From a checkpoint of a small mixture-of-experts model trained on Wikipedia.
Training: a variant of Muon for the experts, 690M tokens.
Below are experts of layer 3 (counted from 0) of a mixture-of-experts language model. Rows are named router (the router's row for the expert), gate (a neuron's input weights, with its number), up (a neuron's input weights, with its number), down (a neuron's output weights, with its number) and show model dimensions 0-127. Each number is 500 + 25 x the weight over its row's rms, rounded and kept within 0 to 999. Numbers have three digits each.
After each expert's rows: "raises" lists some tokens whose logits its average output raises strongly, later layers aside; "mostly gets" lists some tokens that are sent to it at least half of the time. This comes from a sample of Wikipedia text that the model never trained on.

# expert 29
router:501499514457505490509487488470459502539508510468528515486454540489502506551519514546451497561522516510479510486525504559531489534492496492522532522489493527478516483480502517504488480505508483488511466503472452517518507489504432538492523496461496505515537484424477550509513490533525508519480524528537475547493540467544516505531459527497536517491498503534513485501491499504486508521542
gate0:529477526496517552475515485464456492503507480527513509513468539489520531520513561484489525525451491520518477506542490468474503494469470509488501475500450497505503476490476500474508488470516448501486499510466506503505481497482508511476524473483442515461515507449481542488555513456514539474537544485509510503486470518496532508480518524538512510477454508532505530546477538461510426513517
up0:518488519489535519478469506499492538514518512519532473481471521518484525521501534526500544540406555488535466500469474510495485499470490478473518512498468511483512526490482493523521484483502480521525483553465525503516513474500513500523477447502482501479562516477449506512532460496513506488498511514474471509487484485489521495505490562494532540474503476522461484518523505422499482533514
down0:540480478457491535458550484495475527478493475503515497495488548519527490487477472503514495529482505532489552480507506468523514504507541467467444493517516520458490472501499514509505459502492465472538518512471518530471487485532517503495503543497526522501509491478452515523493551496448456499535501477566503491499447485508527506521515537512532541468480481519492515507494469488485498482517
gate1:490532472456529479533489501546474556540495516521493501516471504488486496487487524493552507498517488500432516497512464554507485518512499512514512481472509505461483498475489532459527462524479502540524461534526488581486482501466520527501447481466507546501518517518545490511487435471463499517507509490488510486501494457520493501484512500506529523511520501501487534484527517523500485448523
up1:492516531512527479538516539459528528538496471491516519522458459489508495492485499540517488501491509520460509509533502494432491485495493556523508506438476525481478494508512502503538517532507489485510512513492472472510503517487530521499482490485472507463479474479498497493526500510499514501513497561502487503530540489547459534505518538500478539466488479468498460525530529487516482539476
down1:490524505497492454517506484471538547478525511439462501522524542472525493488497527455481488503489514483536501466531496515519477459505491485535541494483510500519469523501455520497498478510502462511471454485495472509479497524549487515524432519496484515500525503513467490563484504501486513516500515479493504512460525552491485499523532489469489556518542459538527517478479503490473531444475
raises: " ", " the", " a", " in", ",", "-"
mostly gets: " not", " more", " such", " so", " large", " high"

# expert 10
router:517471504498473487518500448499488530498479530529469489506545516518501513531518525531484486513521504548449500549496463466490510499541509513539470482520522514538536483466540501494489515483542498481497460477494512549498545495501504533511518461474502467498549499519479513517532504495502462493438525490526495476527499520540485475530496512523498509521551497526502473503494476484496493497510
gate0:461458503511476514486515484511496517500478463512460472514505533508452508489488483444530515516473459492544523502484489502531496453509517495489474464513523497568528528513469519483495481550489510471490534519490474465490460488465499476489487522497506533550518504504497476506498508482469491484488487522476531503473493509503492510478479504548473486524508470469479481451478477499496498507538
up0:472462473477541507486503490528476436495521499515493495495530511487471545518522580488485486481519503469481541517510515510524458460477521496475519500530517515515529513513485537509482502515477497498513458522478510524483504516463452530522465505505467557498511502522504457516467477513487485484469544517465485483447445459494470510482470487486515486502535537477517494561496479531498478489512
down0:499521533508503486490485483463469485511489463433473499509486488505494501475531503516522511484488494517499510542521483515492509535471500499495497500498486490451526546469474455501531509502522502480519538512505472517474532523503539481480544530529523510491447520488472522508468492509503571496524491525479507590497531489466476501565526460539502505540470525540498506510488515499516444531495
gate1:503508498527539464519534456530489518513512474502512471532511479493531520482528538466487480542530482503495537517500481437508515491522484480494491492521514499506531537482520548499587503484536499527530490513483524571504499483545496511515484500540494492502472489498463483506539492449518512498496542523492489458480463463508483499503527477529515496474536504498439547509502479520489481518523
up1:500469455506526489516542538470473524519510475498468507480514467507536481513547494463553496520521494472498502540521477511471506420500501508525517462508514480499515470529506477501502500499507459509479500525489506525528516491467459516531520535536512519498486504476482498539465496503528537533457521499489545471487461526517537507520483479508483515451486473478519497520473463505487487499518
down1:480479487462506522528553447504487493510481490537482509498531518457445539514495443452492444515499501492535488507449520492473471497510504488480489508487491492532514507505527537484550536517482541498527460564519531544476455505493530480505503535494545527505498526516496481531516496541482477488503508520496522493521468499450503502495487497483466495479504482513543532488480477509493467465509
raises: " ", "-", " (", "us", "ler", "\n"
mostly gets: "Al", "sur", "Or", "fin", "pr", " Er"

# expert 3
router:509526503522514468512490494478515511477473547505520507518503520495499516509512523587486440522462488479566495503505498511481488518502515498515513480532507503449530490480527516472446514476452492465515488492480450511521510485538497519489483508553537492491542486490511486471518477463465496499496507531511529477501494474453535515516472513518513513512456457507483473528521492487484485540513
gate0:514529542519526491507527455532530506495484535494521493498480531466575500516488470508536469495499487502536537483519492480483484493514479505517512481500533534501554458481515485496487516519490480496545534429479485469528504483545494477438437521513485495483483474492507524461468468451469470518511509468509463530513489467473507514526523500533514537538491507513504514479496466465528471530513
up0:498443478488502491457515495512475474492515537537537485509539516506481499468524497510525503527491515522500509512481511478456476514512478494531505488480518514502515510509516448507489515523494501525525471484474508525549490496522490479472521465572513504516514503477499500551482493566482495506478477543519517506520469507495545552531506557520503491458456524485493459537487506484505491492488
down0:450475531481496506498479490553481502535495456481483478482520496504472530496475510522498512484478510474483560484509497487521488498537515540410523524518462491517502511473465448524471555464494550548482481490446480505456478503469499523537493470533477478508530502526501479487510518476527534537511510475496542480489526515523477518554555475490486502494495519529517507496482464470505462520536
gate1:541527486568505455487494510526548502545518478476522474487503517484485524491539520513511481487494484504462546537528483509488499506499464441516479534497484484472504507504478486476482518513490505521557492503460520482503534498490491551461514481490537495489520524516534481532481489491512490479519464537503475509510476504545509480551501532507518499508519492488485481489500496483487510532540
up1:548527463507530484432556496495485527485526506488455535506485456509474471503498504497504496481484465545489513526543490512491529502457488520521500481499523560496506573482485543532463541486526496526500483468544532473502478549485501474477458510507539454484513498484504526543501472476557494489514486488532500558473499525479516492506537497528489502521512529501498481474479478487524486499513
down1:499504513545537459492477526517535489514474495485473467543518514554506488487513523518506481463502484500520512497464434491488484497482506489515488477523536520536485517490479509458500505518516499528509456476502511509488501517450491474487512515532497486523529542488552519458483484482503535488522498500485535517513520524524511483533505523477495511530532567478501516506506505522503509486481
raises: "ect", " studio", " College", "grad"
mostly gets: " Mur", " Barb", " Watson", " owned", "occupied"

# expert 26
router:523514496477482479507494464503541516486503510513492517447512491522488499504516508505496506497494511478543481504497451541525473540534454496516486465522502527518493485494513558513503507475510488555544492517500484510483512462538491479485436520499485486517505478501482510477474507511538511498485521548527551510485550496508461530515488543508522506496509516505437503556494513496487494552488
gate0:528495468547508512522498530528486524545487470512531501489518501505489523459494507486494509503483526488528488515452559508505493520473509520506497485490480500513550495496518475500527508489506499497540517473519495505491508534521518504445458502497498497512514498471533518476478519490532504500468564437499514497490490486510523465549531521503505474497446502515537543485494535486513504527544
up0:486489516516488553539467482526542524500515481485495484497493496511496498488534551553465551501508493498532564493458529561490444517521457482497511485543506491493500517501468490533478522489521509488530519491506470502495496479535495529538462521514455491502472512478487526492490496504496520456507530507518496526502466514568479485511494524508488524507454510493510521492524478513522533524498
down0:497507521520514530507535534473519487491552484484515488504484495475501526532441493500484468498475481539500511536490535500495495541517507464516486481541519538496481479551504462510486490466528534477513539494518487531478471513516526511481498500504526490481472533483532477489452515502492490482505482468455489521515478553523517536498486501483500501500527510463498549517523521485476499501522
gate1:513540522491519485460527518479493499523542487468510501461473446464497475474509502521515472498489510494532504563507481511485532493490487524472496482516478504468489487504500493484504519517511474526524486500463477535482487482505492552522473526524487453479518475462443539444510497498512509529497497513543543503486541499528476520492482471515484521459494530487483525516480485472509496505491
up1:520527506497517474543527466470488483537494499548511481456483491469540492496469513509509495513564473490506466508523482484483486446506489527479464527502517523521493485540506480495478524467504500479520517531494499502442496509511496509513436497505521440482516499487484507458499550474510530503494478470500513526509528527524481521503531502495519475469552518502519499552508487497530509474484
down1:458476512524456521490530546503542515522481525505484529557542504458474524488500475477530474494480483503497492524505498481464486539483510528466558494523493500473499510504506517492503540469474536495504494507510503549510490506460512484520525459474544484438484510490505493557520470498490478474482519524543466488522476453513499488515531514509500521488533513483477505543520486503520509510506
raises: " ", "-", ",", " and", " in", " ("
mostly gets: " first", " one", " two", " season", " part", " three"

# expert 20
router:508523503484484473499495477478526496485507525515512519521528512501517521524510517535484451532453493471536482507514505506452489506501537491516501462541507484492501497486511513487471523480432490482514487496490437505520513499545499513490478512566561500459539486484524515489491492467455507510488488517510517498492490456472549523517491515509508509500488474514491469544515501467507482517518
gate0:457472524469468473523480513483538551486520517477531492454475493483492504551495549484475485536503485474515447501534504513489506464484525456497521482497519484493503477488537516483519541488489484505505474481498530536502494476479480534503472507536482490508519497490484532492494511490505494567499472509527508497509501513494497508500513500437493508476534534517477491525486493526535479476495
up0:541503536541522497493474455475501537504474489510506517464515508470514532515525512524457476557512530509494501493470517538509447548515478496540533450511502490499494477523500539473496506468462506479489533469536475518526465488483485493480505500488429521518518532481507464470470503511475496480518444522488487516524497493492506501491506489488513494483483491512484500485470497465523496460517
down0:470466501502532512499479483494460480462508525486521486536532534542496472447493482498517532532503486474506482504553492514537513468508520503431493466474483535499501482545540503519474481472523518478451516477540499472503485470512455498510472521501505501505509501459517467475476488492492531478501492472508540475526530519495489516506487470489489528570516490538512502503484525482500520457498
gate1:508524537485509510523501527487517492512487501506483533511484542535525524555502503498476522528475482511512485501492542515488531514524435464486515519494506491479495520491473498485509511495443514550515443507519545480506511533480477545488486486501511491475470493465506486475514500479506520474532510490519523468493523488508441497502488450499510534485525462478452492537513499514440460501518
up1:462472521550524498521487475516473521477498501479539472494479476534521487491502490532525539556505514463436491518497465465507456524460497475461502524515487471507527465515474484484470544504462497459533451489464493471495492489541506473495567501454494508483525455530491529522528501515490493512506462509507497461507504508512491457521479474457539557510517490453489469483500508495502481531496
down1:481484492483502579527501498485482496524508515486560495468513510470495508506492494525466549495542501526477476482498488503508452490473470498503506536514507498544519549488491497504517520525514513549481529512456477479491538479508503541519518486490524510523523522500494470474490522466515499445541518488470511460524489503555488491494496494462551520535506499464505441537533512485530533557479
raises: "ite", "cular", "matic", "key", "ling", "meter"
mostly gets: " human", " Pol", " mag", " Constitution", " (#", " Ernest"

# expert 17
router:523532513491501535514487506501511528511510491509499519486551499467546454541511529484454471523496506489539502481522519496505535521514513502517471480467524495474472497470553489454442540502546498517517489481501516468505537530482527485498468493518530502497495446495522522473459513525517477488496505530472568480476484491466516528518532502484497498526513516530494503517477475498518509485526
gate0:499528515473476499496445487501512499521505506503497460532484487527485479515502500550481469474536463514512511486492536504458503515509489462515477472502515518516544513473503485523480493457481467471492546520500515450499494549479511513476461497537483539475482478499547491460509529548454478466504457513534496512525477483493481493539479468492509498545489505521515517480468516559513496499496
up0:527532524520504520497494502535534498532506528483491501506517529544431519542520534491460484497501506498500523485526529507460495490497483487483483504494489485488504493454490487496510500452501460522510480511499536442513469508482498501481485489519488515492511474455521459450455520502520501510517470499523519509479462498497468489507524485504496501502537456515518568502462489538481520506516
down0:504498482492530488530539471509503484503510480484516520522494509519532518519461466476474503526511479528527517493506516520511496508492487506493512536479504471484501533510479497488580540523473482492515486488525523469493514478502446488497510500508509506553476478522512489485507452452559476538529519473497498494509520504510487455558503477508474509507479479511523483547501491475456454447492
gate1:506439497445451551483491465496496508486502490497534476534467495529487486528499502460533479477455512505500479512471490470479558507499506467516532464495555519501483503488512510510470513527491495465532489518514511459491502497520514510513436463470520482465489518453529481474475544533537527511479497531448492472474502468516504491521479488509457514503516512520514449524484482511494524471496
up1:537484481466458492479504455492511529492544494501493473512505521485516506489528552510472481490515532518507495516483501493520540499491495498501501490477513502516495523450566498512485515525514547459525444502508499524510495472533525514490486477485489492500505518436529503485486494523571486478477526526438498498491522471494512520513512515510485522485562532548485488523484526514501481466506
down1:508465448528484452478498503490486524474508469528492480514474458497485505492470491500518505503482473502481520496511484494487509509473517496504497495533533496543505530500521525521518484512513486471521508456560480486495482520479506505506517487494511515528485521481527485518502481536566501463493452524508499461497539525518490455480510474571470505438496498484489498482514489471492464542489
raises: " ", " (", " the", " in", " \"", " and"
mostly gets: "′", "°", "″", " km", " ft", " +"

# expert 12
router:505519528548512483513492481469543500539448506521496515525487508440552531503521497471486465508500504535492496547517467538474438513478517529474518526487527535495513501515480503482504529504458460486528516513481524541531490522543514534477444514460486486497514470498489474485500519502456472495464516515537513519482500501474506442475450492522495504500477488497507477513488519486540473491523
gate0:520452486539484513485546495510495503548491534506460515495515472527449515468528485478504521492501517469471473532496526531444474523475504511466527493493534499508521490535515539442506530506516523494503476487498530500519505507493530518468482511504512510495486472507495534539473513528491463483533531536488495503486508494514492484478430496541514478479504471509507485502519545498482500502524
up0:457480461477489516498489456548518524561514546527506532501536541477505532506476476499509531483515500478466460516490561549466457525501499503495505520524545498504526506532526491462519547537519489492509521489509510524473538507541541516521521519517508538489517472497477564543501472522478478469498471490492465504466479486490489500461461486512512516542519490525523495517468487483526491478502
down0:498506543482533507490531543470483497535504541522517482473506496504524492517479532482513554511542537488454528498510490502513508520511562521521531514503510536517498457519480520503484482563479505524520492512490488516512506484523505465472503498492508500497532498471489502525538489520518525538513491466502538538560509494490449492477497489475528496453516509492536482508443539508547482497469
gate1:530507498529545490474537507489543472467516570498480519496542496499504516526503502462535497523523518525476468536508472516455513523531523485526521507481506524491496499498524511492498517530511464498472511504468501508477452540519535504463482517486466528535497493503542513482521473500496482508490505527499503516515501514509541520478521479525526524497526485490483465571502505512493507510527
up1:490509469453506503534520453501497515532509488465465512525458455493501472492502505511508491556469519475496451465533496482514482502490545518497481510474504503523519471480507462476532499510500520447464503537523494510527534552496470478484461524539494490494478492520498476541512500462530508506561478522530564513478481499475492529522504537501535463481519495499472516493495512470472491485485
down1:510529460452499508487475552484480498528526509535491454524516482519484485552467464519489494494527460441454490501478505513528483507478485475527501472516484500503480460469491511494485480500482508498542460501520557486472498478491533519499451464506516539501518524470523522533527508523491501484479493482506469488518475482494481516495493482489503467507535514484516469539520479544483482541530
raises: " ", "-", " and", ",", " in", "/"
mostly gets: "ious", "ane", "ant", "ical", "ative", "ean"

# expert 22
router:512509547508503451516479488487515523457497474509523514485521501479492535503506514505497470518490462513498499513496469515471532520473546507469497429521511547494520512478478511503470525453465466508524497512479475531531496508474489546482470500563486474495520441476444455484516535499489507474464467549528493499457539511523484518508508494498499521488487488503457506497520520470482469512497
gate0:485520523473462495518524481428516491489516502515513494498544509562489501491484493486517489487506468488501537482552546543473532481524493506459492502516535515508508517474452522496490500454428502503481485522468506510473500528475491505469470426526506527474508488504522478514482515514531527518506493521486556513476537470530521518521497516457500495541526530516507534464484482499521477487504
up0:485473480536461504475535493493518522498513517480458483505504529503451508480495535478512464470511524505500514509522493489478506524482479529511504468539480538531563476471494535503518533490503487466446507468466498446518519522485535487474507502554514481481510474519450511499467509494487513456493481536489533506491532486507511540534504526449516560557517510531461498515481474490498477511505
down0:509457484535525511533531503446459516553456514473535513511501486494563492467484511500434525498479525476534529500528535488469504531488506514520505481484511473509516507530463497472491473516516570502536487502488522489483503516496486524495540524487544496539489491502456511522475491491477482474463505508519494505507537462527526467520541503491478489448518497448485475503501529574446478484486
gate1:551503538522473459527490537477456489440500468484516517454530540479542524474465505484522520523500513524535502542482477487469499521522473518490504438504484496505505463518520558527468517461470482533471505491499498513524536512518481519515498482504505472451555490524477484476531509501465461445502485508506500509514511513544442530515514526488517551491523447516474536483530500462462475511464
up1:516515504526527519518475481490483485531495479481506526509504491462475549519523506489503510525534446521495506546522512483488493572535565457507495487528464523532507535512504483480527523488481512509511530527507521513475509518497472534488466435515470519543484506506517510497500489488490514508535546537443544516509516487535503474475479522527469508481545477489510534523509502474478517459512
down1:463498453478489510524488465518463516483526498544475495485518510461512512491494502508539519500483514501494517550515483484471483452457526486514494526506497510513538504430473486524558428514481492474501449453532498553475477488478489510519573521495475508490552475526494546441515544480487523491522520487495462547500518474490489491526479495524442521498469499479478535465529512484515515508483
raises: " ", " and", ",", " the", " from", " as"
mostly gets: "ness", "child", "ball", "ary", "day", "ity"

# expert 6
router:494529507460487481516478460469478517473530498484541540469520520494563482488497498498499513547493485506483466508536463468502465519499492534509503517570513525492504481476519517473509505509472450512528511493471529491475468510523489519493518515487539481488510508499495493459515493527524515494415518499490529499500501529520496478494464558478556466554499509499491423495476534469506494543497
gate0:525511509474491516509499462502522476480538490512511506520479515484532483427526496522496520485507510529501467501551453511474493503534546485490526479534482528477510479497516490428506487504487505503481510511474521507529493505518491495535501503452504513463480476496503510490445509505527476538473451491507508504500541549545486484452498516469485503503514508494502465553515502478499476499496
up0:517501469459485531518486494505527467480488470509533509482482489494483487481510502542505481461491495518501496507525487473472509492506472505499511530523484491511490501478559475497480514514495512496461513498492519567512521513503517508501496501505544501484451476483536501458454541519485485495482505478508491485474560492505512508475529519442530509524521548491491532482465525480493424446526
down0:466485523503527470505453476535525494475480509491482503529501509505482513541498508499495482468510540487453488491463490461514482489511506553503462539484521495521448452552507481470485536450474506482476514460504539462498495528532480507493484483521480549462508530492500528522497498503489514449495548466473496515496533502529483515502498494485540521539492464537472545498513503515471501443502
gate1:505458539481498469523488521487452513485517452486548497498509502514496484489474564493511565492502510515469522532479518490524552515481541501515451514534477498479474539503543484531485523506487481494533475513501520501539569506494484467521507480541504518508537460478506503495527560476487502487503546461495500485486515455485474472502443507494478507478478489492479462489487440533504502474484
up1:483482522462485549487514502503497487502489457495516512562502519503494489475504528543491533491489552483497528534537529488530558513467489504511478499501438490461485509544506500458549509524518480522545460517474499475483521505523439475504496460527545511520537490499485488471481495489477478494547493482456514496502537487529498529500453536492493526478488486550498498547518464523484490475531
down1:529499480523496490485471502486506520501493493515512496482488457460485513470514508474478522516520475491515488465506475482529497513452539501516423504455493487500488500536525462534532490533484474504496472538485506463518489501527487459474513518472498468535510514486510463488519464485520504481497500475511487517509513521458474493493526503484498499530532520520467520524502504481512486501497
raises: " ", "-", ".", ",", " |", " and"
mostly gets: " century", "century", " pandemic", " ago", " recent"

# expert 18
router:503564513469466476511490481489506503484510532519519523519531512481492525518526511530476484526469480484555476496521509518456502507511492491513478490540508503518504482487498507472510541472448493470504468486491479548526482472559485501488486521559596478449527486466500501493495503489467467497487494506510481531487513500505544537517474508509512506518479472503490470545516493480485487517515
gate0:503493504511518495533514535512530496510492509476500448489480514508511477478500490508489506508516525467519494497523472544504508505482488500498435479534530533487525494475502510495498507477510500520526497481449518478532478521469462512487490516527508492458520438493475506539496528469483516490482454509483517513500547535490507534533474505576498528524519485529459465486494445489491488517533
up0:508449563528497496467505544547520539478491482468454531485504517503490490485477480518497480466470513513505515485491547509495530457473513471520472448471508458475495455480464512484483513458503545487528504465493473485469473485484521470480493540508525498475483500526485471484486526517515507512504474531494495513490515482484509545552521493515482479483528527491455494509492511481492514496513
down0:533491522538497474500423519463513511510479482527498508567535514488524501464496509495522475488528525478504506471489520503505496478475538526563486508472475487517548505495536517538510521487477514514521485523483523478515450467518520520516475501483486511446524470466518557526474551474517439504474489500509504523538489500475511495491515548454489479523503487548486526519489509473502500494460
gate1:546534512500502482518475464535491499554499527494470564465515486505494525497481509494481504482507462489489455487465512488473529524514484438549476507507489498504521484482506528500491512471471503532550491466485489467513495517486484551443471463510503501516500527472525505483467511538515507474483476545521469480507464518492494526568527472516563542476507472514526490491504518479544535501527
up1:495479527446501519491462544459522500502497512525528568511540486526513525507474545532468535535527474487506543486517462501476519514515509495559474488503491556465526525450498533499465513546478481481527501487565479481491466455504461499521499514513541555474477461499545490493475500517495496519460510484522464499528481485535476531512500513494487535522480526469512500474484473527472528525498
down1:477478541499502465471497490459462485469526455507544516517522464495491496514489492502470475528485531530515478507551496491507504497501485513553485521523522527518507471467508494484470491524481560484502534475513494517496523519469535494538506478513501507481453469529507476543494495498543531505496492498522487505474484475519493447509506504493495518515479531432508488463512539521468471517469
raises: "-", "===", "1", "ic", "2", " |"
mostly gets: " military", " mine", " animal", " tax", " weapon", " involved"

# expert 27
router:551480530488489515539492485490475509487495537517502495532541497472497500519547508483480529507510463513523506479519492494496524468489488487507507542524482522491482521474520501510479477544488497462505462454503473508496505530497492497499523527545496480469515494512526511519472505477473496455506492546495458497490481491501507434502471573483515514548498497505479464502529486451464496513488
gate0:513520519483502485534520503519502488521467505543490515504500473523508506517509481447501515504532496484495505480513497510538474512509520502505526503486491505518458473570495478478521565497574528500518514513443550509446560487481494476489485550532501502478548445488546509443490525497514512452495490489499516508533496459509524504515513510459481487508473507535526493494524501500494498526515
up0:518478489493485459493504509467461513475484492516495499525488483493490516465512495511468546442555503501518505445499509500510538455549518514507500469507499494476497480508494494526452519535508494505557477476514516495512525521487479494468496533502509555468495447487496515481461521480512485525478528499524479488500506498523482479498514525504465500516534491555459483492509452488501504490498
down0:527526490476523474500466498506499499537516495511510528481529533509507496519471501536486499467485500527455522479530460490486498515515488543503533448457495493501490532520487471520510521513531468497460526465531519460523466488504480467518494530514522546527558489510503520526521473463444485483473559497492502475506492543532476526493535476456514485494495515499479487501480545545511507502445
gate1:535467501484482532494505482475511548476516479500520534524499488476477544544502525494477492478491466502487489471490530461490525486476514516492474523506550458526485540541488485491511511498496471466515516478472488522509515546507479475539478536523498513537500478489562504503482479485467542504502505475504504499457496535489517493487504532514510488536477506492495452494516495475549477496551
up1:544503513508488498477458525512540538528476494505486507482520514468498524529492523474521506480504475537478497491458438556467513503472498504520484515491504494492481544475482518477499521506501486503492481492501520540512549496505498476523455521512494505540499467477515525541523496549478501503525500520489517535505447556546529529455480537486514497500502498517503449508525487450539504490542
down1:493489428493429496450499536432521520463484499509490485501497498492540522505498502511465545523513478485500460519504472521461500513486519474513545501529497499521536506490458491539448470514553461456480499533488529481474528514527531552518494436481529503573473521491527516516493487514477479509511489491502538538551493526560511506496525526554491487506498467560484503517487493498492484469539
raises: "\n", " (", " in", " ", " and", " as"
mostly gets: ")", "),", "}", " ==", "---|---|---|---|", " ==="

# expert 16
router:505473491464483527512500505486469510474473514545485519474533510498543511488481509454497465500493499478544468574492518485471523488568482506509507478492511526513502509476543509484469508503516477504541466500466472477481499521487485514491486530491512512507482501502526483488466481490487533510474503485510517458501520524489528490489490501545507549535517517495471440540534465465487444501512
gate0:477474525474520538508502468473471504470525536503449490534492504559503500481494547457481467500489467517506490519474533542496489477509499498517526461551524521462472498452542516465490492513556491485508496503470525521473518487494474534493490480485469530503517541528522498476466492497471504490514504458471482479459488511474500506503504540513466538556536519469475458539505466447502500512497
up0:482467481508511492513534479462493487533539513489495512522509482543540508437481513445517529523531484485506514497502494498510514461478496492487528465501511529522503511500484496455471492477507504507543518502465506502487502525499452535521529472498511533536477514480579492465452500475488503482499459511521504503498502516466512492555479534484500517496528524494459477526535491457476479509514
down0:502484512481543476513511526497534472490496467489521529486506458492504495473503503569533483500531556512536500518523509492488471497512484497486488488452523516540482508505482532477509451540491478458526502519514489473495503530443456486482495501489493466443511517498547512485532511534499455480525512507535477509443465507514491512507494529503463506538485508543513490483511469508471537559483
gate1:467516533478506492541500473460474514483460499543549563484490470527511493500455527483475501483502479557513464520517502476508482535500484506514483507472509549510515520480526476460504467496517479500510474490470479463442493496468547486482535465493528455523475469491505475522480486483461518499500475491518478496504501471466524500483492489531546482462503522511469502497520493455462466463543
up1:527445470476499507525490501523522553477518468533500502469472492497527490449532503492490514509441486508493511491528458530493476541528529494482489530526526501472477477506562454528522515482489474503489470493519501515478478469462504488478507500511554474518482511489480490517492501481436498496479477512488493495484493487516520526468480470494511508513494529517515515511474488486461465481509
down1:494503501481536525534534513505499495462503454508511496483472539498470530483471532523542531493505554524539452478484500527506526522465494507511486511477564499502493481462502484486513523504496490505484503506533496449462470513525538502543459517506524478528509510498462485499504479503511501480540530444500525505522515526482479529499459470478519495485538473449524513471497482500537519555513
raises: "s", " ", "ed", "-", ".", "e"
mostly gets: " Re", " La", " O", " Pa", " U", " Ro"

# expert 45
router:502537520467473479517494490483522512494479535512516513521518530486496514508513514546477499529482491486531471500514482509465486519501512484518504473534508505496505473478521509488520525478446480489509484504492420494516493484525495505488478519570559503489511494488476484501519498490433508504472486510505520475501490480485555497518471494507510511492463466511480466553509485481454483527517
gate0:510506589498457499529493546454503490539534500497492497496502488488476526536475512472474515527486530509491476537526508499455532552506470509511531469526453508516534510472514482489472500539504475500461516470495485500537489484507506503440519482476509491493516532482497545471509487491486495542509449479564498474453512466491529507543501514508506543500473483501470459527506467493480505543540
up0:519493499498514525537509482497494494448512509519502469497530532485497469547497510495562463485523492501498488500495537467511525524526519534482485477485539497476500488481477542449522504468525537518467454482514513516534475504500540495520477463502487495481452503535533517510501478480470554458486476486500500462508538494521461446516521503506524489505533510548548470475496502528509470493495
down0:527491534511487487559486502469529512517468472488553513473499502512503515530441507519484497484504493515518518510542529513486510457525520477520473515505516499516483520508511507515500529498527496459475510514482515497475525560510491529493488499472536512532489499528504524472494496531502547465484464476496524476469489487468543443493512447505509503524490494525476469514513520515509481508522
gate1:504517525508486507475488484517485501473506515516528526494503490479487511493496500474524491487553494527500528489495531563508478507505506468537499499509527481529511463525497500459538523504531460492528483475469541513507513490509492545521481487454486469509480494463504546512503514484512503511473492511475505534496523505491540447512429462486473485547530486527470514452492491492488453504503
up1:510515512501485478504526523493515504509532520521422494485503479502506497567483536497513509538500490486523533482536554567515531495504534519496529520477483487525545480471511502477539499479473470495467464494483470491515488494522438451462552489498458535502505469464491527502510513488477463517496506497488501565477488522497491513494538530469478520532513488497532496458481479485471504505510
down1:514531504518501544507518495522473486489486509504475519538468479470475477554450510476511557461519488512515446525519510495531514527505516465535500500485505480483502486493498552530518470479536504461538485472496476482528554451506573481537500505480474499500452470501486561468505479486495467512494502529474516539481504503493490454498501541518500493505487488523520547510539477485535507499524
raises: "mal", "bra", "matic"
mostly gets: " V", " Carr", " v", " Mor", " anti", " Bor"

# expert 2
router:504499524498507503508498499523491530510514533485510502559500502481488550498508497489499522485453465504493479491521470559495467492527475520510492484562500481471550498501554498511529493488480490496548487534475513494492508502505501499453490534501502476482489470479483513522454470456499509529494532517559513503523460516470526517504465502488506486503494508578472476535478507492545504496552
gate0:541511490506465488492485513496518510513508492532491490539481521471488494533478489518501530483492526484489506504526524497508542462480529470483499495532489485484532529537533466460507475499504476553499524470495486524506512491509445548485555542503473504481558513485475509533485469495495538546467493482536502509508497579508541476496509498499512458460525490535534492510480513516524503514519
up0:499451507491536486521487543532466522489517471482521535566489492503529502524514530496475530498551477502501501511491525485560446449490483503494467459522523490495452498441501524510475553521510515510521511478480464499483507487507474486514486500540523486472479536553497506517501475495504477490471495476495526491478498490464481498520498503507487507516506493512483504502526506489501527461472
down0:500535514513508491513499520468515536521500536491488453480479471475514498499510519459461500484549487485500556483463556519493487488463527537486522463546502495509473531527492488564489508477510546454458512540527496519486498480449492503509531469490545514518513492464503525497486483488476503498475501476491526509485511475500489520508484463509511471479501505491486538523513495505484503429505
gate1:495554508457548528516482503493483499506504535491526519491512490492512479498522555457528498518507483517493541465502514518540533513491480520518533525477519479546486525509537494493505468508493479537553516477500528480456509517486492529475490509465505553503491443513493514500527530514478499522475500519486494491534485494465489478509501506506472521529494500488527472528458514502497493517510
up1:462519515493493506495490507511498473503494534476496501514505513517535492498519533514518505554497555556484535469489467494496517485487478510505485500506522504482467441511551506479516469529477504513488461479510525500484487501503500517478459476487542539511485466488481513475471504540473502521471502507490521491491499490525454536566520524519523549532519445472520474526500479468535450509529
down1:510488501505489511479503509502508515497504524535492517527469527543529518513506505501493550493463472500512527487492501510490518501514536521481520520453479514523542497476520486497482530542491508479473492511504465516484520500511521455465508498528533489450511469512514518544461487494504485534523454519539507465500495514533506513464524472492491476513516568492516513517557506522544522474435
raises: " ", ",", " and", " (", " at", "\n"
mostly gets: " John", " October", " January", " December", " July", " August"